{
  "d_expert": 32,
  "hidden_act": "reglu",
  "moe_layers": [1, 2, 3, 4, 5, 6, 7, 8, 9],
  "routed_scale": 11.6,
  "balance_bias": false,
  "lr_router": 0.00226,
  "optimizer": "soap_variant",
  "batch_tokens": 131072,
  "train_tokens": 514100000,
  "max_steps": 3923
}
Below are experts of layer 3 (counted from 0) of a mixture-of-experts language model. Rows are named router (the router's row for the expert) and show model dimensions 0-127. Each number is 128 + 24 x the weight over its row's rms, rounded and kept within 0 to 255.
After each expert's rows: "comes before" lists some tokens at least twice as common just after its tokens as in all text; "mostly gets" lists some tokens that are sent to it at least half of the time. This comes from a sample of Wikipedia text that the model never trained on. Tokens count by the router's weight.

# expert 76
router [122 147  88 168  76 157  93 115 146 104 161 130 100 136 106 123  87 114 138 118 142 151 149 126 148 135 147 170 128 113 114 129 134  97  89 125 115 126 173 123 105 128 158  85 113 105 126 140 125  88 122 109 101 111  87 139 153 184 144 142 116 153 126 130 112 123 122 118 106 146 155 115 109 155  99  81 118 150 131 166 169 141  86 111 109 135 162  88 138 141 165 131 130  94 113 122  94  99 128 126 172 110 124 142  93 107  90 128 105 140 154  94 107 104 146 138  85 125 116 121 138  82 111 117  88 120 150 119]
comes before: " of", " |", "19", " (", " and", " in"
mostly gets: "ampions", " many", " Williams", " Academy", " characters", " Jones"

# expert 225
router [179 119  98 144 149 136 105 122 147 116 149 112 144 151 108 140 143 159 147 150 114  86 114 126 118 136 145 123 125 127 125  98 122 122 152 139 100 121 141 116 138  71 105 158  79 163 132 104 184 101 128 130 125 128 136 130 163 149 134  73 120 160 108 150 144 135 138  95 122  99 137 112 129 123 105 185 134 147  88 148 168 128 109 157 140 135  86  83 201 119 108 129 119 158 128 151 101 174 130 129  65 124 127 109 139 134 138 137 151 145 142 146 110 101 151 120 154 155 111 126 137 113 101 108 122 161 127 165]
comes before: ",", " of", " and", ".", " were", " in"
mostly gets: "ics", " members", " Games", "ians", " Championships", " China"

# expert 7
router [ 87 106 146 139  80 138 150 138 104 100 153 101 127 148 114 176 112 114 155 167 137 119 116 136 137 121 105 147 118 152 128 120 143 149 133 111 125  97 105 119  82 144 133 146 140 148 130 152 108 165 172  89 145 125 161 128 144 165 169 113 142 107  94 129 109 148 113 118 116 102 158 137 154 102 128 136 129 116 186 130 151 141 116 108 142 141 110 118 143 123 107 128 126 156  91  93 103 126 116  63 186 107 145 115 105 111 135 159 132 163 120 138 127 150 117  97 143  58 138 161 137 131 107 117  76  98 102 136]
comes before: " ", "l", "ision", "re", "art", "ra"
mostly gets: " st", " dec", " dep", " app", " d", " Port"

# expert 3
router [128 128 133 115 133 135  79 110 127 106 160 109 151 107  77 115  78 136  92  87 120 119 101 127  89 149 150 162 133 141 132 103 125  87 143 127 147 148 141 114 126 124 125 127  67 157 141 123 143  97 137 150 112  97 127 161 115 125 145 138 120 129 109 169 172 112  75 169  89 160 152 160 104 139 100  79 149 137  99  97 121 164 109 110 128 152 112 161 102 150 125  95 101 139 153 110 137 126 133 120  92 113  68 135 134 114 156 103 111 131 136 128  97 120 106 149 144 107 116 135 171 108 116 124 161  99 105 131]
comes before: ",", " of", " (", " and", "'s", "\""
mostly gets: " Car", " Art", " Gen", " Star", "acy", " Year"

# expert 87
router [150 178 114 149 104 132 129 153 119 106 139 103 120 172 158 127 135 116 146 146 157 169 141 131 123 135 164 136 148 123 119 141 125  91 142 101 134 102 160 120 161 101 118 128 168 108 113 107 126 120  69 137 151 101 147 108 128 134 115 127  60 145 126 138 101 142 118 172 124 140 100 150 134 137 120 142  94 109 177 107  95 119 125 109  71 131  91 127 150  95 173 113 120 114 102 149 110 121 124 127 142 124 163 110  89 130 136 115 123 154 136 116 101 125 119  80  87 155  90 173 118 151 103 102 108 141  81 107]
comes before: " ", " —;", " A", " R", " Team", " L"
mostly gets: " —;", "°W", "°E", "--", " :", "):"

# expert 185
router [108 137 127 137 128 111  89 101 135 127 155 157 134 110 122 177 119  98  87 113 152 123 145 148 114 128 165 161  99  61 128  50 110  94 137 163 123 103 121 100 152 144  94 122 140 114 126 134 156 101 138 118 152  86 142 128 133 109 138 101 105 143 131 113 185 117 115  98  95 144 137 132 111 129 108 142 125  95 116  92  78 100 158 139 136  87  79 149 122 107 128 110 155 122 173 136 114  91 112 105 117 125 132 115 121 149  87 147  79 117 131 110 118 117 125 149 109 126 153 100 121 136 132 131 143 135  86 147]
comes before: ",", " and", " of", ".", " in", " for"
mostly gets: "ature", "reen", " strong", " areas", "ological", "attle"

# expert 37
router [ 96 128 157 128 152 104 114 122 134 141  88 155 166 112 144 115 115 153 115  81 159 150 133 106 123 169 107  90 163 114  94 100 140 140 154 144 103  78 100 149  98 154 120 122 107 138 107 127 133 109 157 156 119 113  89 126 124 144 116 132 145 129 130 142 160  92  98  95 122 107  94  99 158 123 124 129  79 157 139  89  97 113 129 142 151 133 146 149  99 101 127 122 115 128 120 141 100  92 150 189  94 131 148 142 180 130  92 146 154 159 108  88 119 106 146 144 132 156 131 149  88 123 136 142  89 101 158 132]
comes before: " of", "on", " in", " a", " on", " to"
mostly gets: " released", " there", " death", " trans", " resp", " release"

# expert 209
router [118 135 133 147  96 125 117  83 105 149 146 131  78 140 136 127 148 113  97  94 148 133 141 122  98 148 102  88 134 128 127 134 136 160 122 119 144 138 134 129 115 163 102 127 110 125 138 174 144 134 126  86 145 116 119 130 164 143 135 147  97 116  86 127 137  79  96 150 114 124 140 178 144 133 159 114 118 106 147  92 183 123 160  97 116 115  64 107 154 137 139 121 138 122 142 134  98 116  94 146 107  67 133 199 117 112  80 109 136 141 104 100 115  91  98 155 127 152 133 105 143 104 143 143 103 140 103 130]
comes before: " by", " to", " in", " the", " with", " as"
mostly gets: "ized", " announced", " Succeeded", " established", " named", " led"

# expert 139
router [118  89  92 145 125 148 126 106 155  99 134 122  81 125 136 152 142 173 135  99 132  83 122  97 165 136 126 135 167 117 114 115 110  70 129  81 147 148 161  99 131 124 137 122 110 113 163 140 112  97 136 116 119 120 118  90 135 135 167 146 130 124 141 109 162 141 120 106 124 115 149 161 118 144 123 134 121 137 182  95 111  97 101  79 112 153  75 128 134 103 112 139  92 116 119  91 110  97 119 118 124 150 162 114 168 129  98 123 159  93 140 111 124 110 158 145 165 108 134 108  95 111 115  90 111 185 106 138]
comes before: " |", ",", " (", " to", " City", "it"
mostly gets: " returned", " Israel", " Scott", " Williams", "ford", "ux"

# expert 11
router [179  77 130 113 165 122 143 120 132 114 151 163  94 131 141 112  88 127  84 121  85 111 119 120 125 155 144 165 173 102 116 179 127 123 116 137 105 167 137 103 157 173 129 127 118 138 142 149 120 116 135 105 108 149 106 142 167 135 120 117 110 131 128 135 133 143 151  91  74  86 189 104 116 161 132 140 136  97 167 112 134 111 125 146 102 153 102 128 139 167 115 153 150  94 168 139 110 157 122  97 135 124 143 109 134 115 133 186 146 162 112 162 102 143 134  99 132 143 140 139 121 122 133 143 123 114  86 107]
comes before: " of", ",", "ic", " and", " in", ".\n\n"
mostly gets: " season", " music", " class", " episodes", " development", " president"

# expert 251
router [133 126 104 131 110 165 144 105 142  97 176 120 117 107 105 118 113 152 148 157 100 106 125 139 112  94 148 173 117  93 119 162  86  84 148  90 131 110 127  96 124 114  87 111 118 136 122 148 132 139 158 100 127  97 113 162 134 129 111 144 137 153  90 120  78 157 111 105  88 130 175 148 146 154 146 134 122 129 155 105 149 118  98 123 118 161 109 140 134 118  96  90 116 134  96  89 127  99 103  71 166  88 133  94 112 142  96 138 126 149 125 149 126 102 137 132 123 105  92 168  95 129 128 100 105 153 149  98]
comes before: " ", " \"", "'s", "art", " Epis", "00"
mostly gets: " December", "    ", " Netherlands", "04", " April", " India"

# expert 84
router [110 142 146 115 113 116 103 118  97 143 139 131 118 149  83 127 111 130 154 113 113 134  94 116 138 143 149 113 147 120 153 174 107 127 159 140 125 135 139 130 127 156  98 146 122 137 119 134 107  80 139 156  96 131  82 133 119 179 168 122 107 160 141 148 147 142 106  76  90 117 157 156 149 102 143 127 147  93  91 108  59 161 108 141 130 113 142  76 141 102 108 102 131 102 156 134 122 167 142 128 105 136 139 149  75 128 116 167 157 111  99  98 120  81 102 108 131 114 106 129 152 115 110 153 133  99  94  98]
comes before: ":", " of", "\n", " (", " to", "a"
mostly gets: " th", " man", " oper", " te", " war", " Game"

# expert 72
router [163 105 109 175 119 143 112 145 143 100  92 104 116 127 131 125 134  91 125 155  86 144 120 101 162 151 109 142 136 106 134 135  96 155 133 107 116  98 121 127 134 132 123 111 153 103 110 103 139 160 140 120 150 158 123 114 131 153 157 160 156 144 134  92 111 152 107 155 162 121 145 152 155 153  92 121 104 110 186 134 146 140  84 131 171 159  94 128 172 183  92 139 130 125 133 127  89 137 144 103 151  97 141  78 113 154 169 120 145 175 136 110 153 116 151 132 102  93 128 133 162  84 129 118 137 146 139 160]
comes before: " |", " The", " He", " In", " It", " |\n"
mostly gets: ")", " p", " reg", " rep", " activ", " m"

# expert 122
router [145 129 118 164 109 120 113  98 131 156 153 123 135 101  79 109  99  94 104 158 102 149 122 118 134 128 136 116 108 104 163 119  99  89 148  93 129 129 115 131 118 148 133 155  97 147 148 142 122 162 149 121 137 103 107 176 155  79 149 115 124 152 105 106 120 140 110 100  96  67 171 117  87 147 132 134 156 106 151 126  85  97 143 159 137 124 143 148 136  85  73  91 129  97 123 101 147 163 128  89 117  93 145 152  94 133 146 124 116 122 110 134  93 142 144 168 104 108 143 118 137  88 109 125  86 118 140 129]
comes before: ",", ".", " of", " and", " in", " ("
mostly gets: "ma", "ive", " community", "ite", " Navy", " This"

# expert 204
router [104 144 163 106 146 124  85 135 116 132 101 170 130 121 128 134 131 124  54 104 138 104 134 148 114 139 115 109 124 112 103 123 112  97 108 122  99 147 138 129 116 136  95 167 127 113  98 152 109  77 129 127 160 102 134 106 132  69 126 118 125 124 113 149 153  77 146 112  94 141 105 120 115 139 105 147  56  99 141 119 114 125 163 123  90 123 125 132 146 111 122 137 104 132 171 162 100 102 129 172  88  76 135 125 146  83 122 124 135 134 140 118  97 102 141 134 150 112 127 145  83 125 128 154  90 142 108 166]
comes before: " that", " of", ",", " to", " in", " and"
mostly gets: " episodes", " said", " because", " events", "ments", " wrote"

# expert 128
router [135 109 131 122 120 122  85 158 113 126 116 130 154 146 119  90 106 130  88  94  84 138 164 149 105 142 133 135 178 109 116 104 115 136 116 162 116 142 129 100 114 120 119 141 106 134 115  81 180  76 136 156 124 127 123 144 138 145 111 158 108 147 127 148 197 117  99 103 164 109 132 150 111 142 122 124 151  87 147 133 149 159 117 157 151 130 147 139 100  76  85 124 129  74 129 156 107  99 155 134 156 153 135 124 138 140  61 149 147 113 105  92 113 105 158 142 137 144 132 140 127 161 133 110 109 155 155 126]
comes before: ",", " of", " and", ".", " in", " to"
mostly gets: "ars", " trans", "que", "oice", " points", " rights"

# expert 133
router [117 152 146 144 126 148 116  83 140 152 149 132  86 113 120  92 154 126  90  93 143 126 166 155 138 168  92  96 167 107 142 119 120 141  91 137 100 164 158 136 113 112 128 145  95 134 140 144 183 132 164  90 130 159 115 164 141 119 127  96  93  91 129  96 120 111 120 132  80  79 133 127 141 141 150 148 147 118  88 108 101 118  95 175 125 132  89 115 119 116 135 157 133 129 142 134 138 106 127 143 122 116 143 156 175 119  61 114 111 124 128 117 100 113 105 115 112 158 114 113  92 135 115 147 119 110 100 165]
comes before: ",", "\n", " from", " by", " to", " in"
mostly gets: " Votes", "08", " points", " large", " away", " more"

# expert 172
router [136 101 152 101 132 143 100 112 169 135 121 138 130 128 120 110 148  91 133  90  93 130 175 143 112 129 138  79 123 104 130 127 139 171 113 156 130 138 147 124 107 107 136 146 117 146 108  68  93 153 150 105 143 109 148 132 137  90  99 102 146 105 108 102 140 110 115 133 102 107 101  67 142 162 123 124 109  98 103  88 138 143 150 123  92 125 156  67 146 106 138 142 170 104 130 124 108 141 108 159 110  77 105 123 102 124 143 166 121 119 129  93 147 168 165 143 121 178 127 138 116  99 116 140  95 134 119 157]
comes before: " a", " the", " in", " by", " on", " to"
mostly gets: " made", " received", " home", " took", " based", " adv"

# expert 85
router [ 91 108 138 152 125 122 101 109 136  97 137 127 152 153 115 133 118 155  98 152 156  96 134  98 147 156 134 149 134 104 110 160 122  73 127 112 122 127 123 144 187 128  95 140  94 145 112 126 133 138 143  96 137 172  78 162 138 109 130 125 131 133 129 170 124 151 118 137  97 162 136 143 111 161 141  96 152 118 131 172 119  55 148 180 128 116 162 140 118 103 156 112 127 112  94  98 139 145  82 128 147 148 120 155 133 123 106 131 119 153  84 138 182  68 121 137 112 139 111 150 132 113 143 114 152 125 114 155]
comes before: " of", ",", " and", " in", ".", " ("
mostly gets: " Institute", " Labour", " case", " Joseph", "ishop", " Press"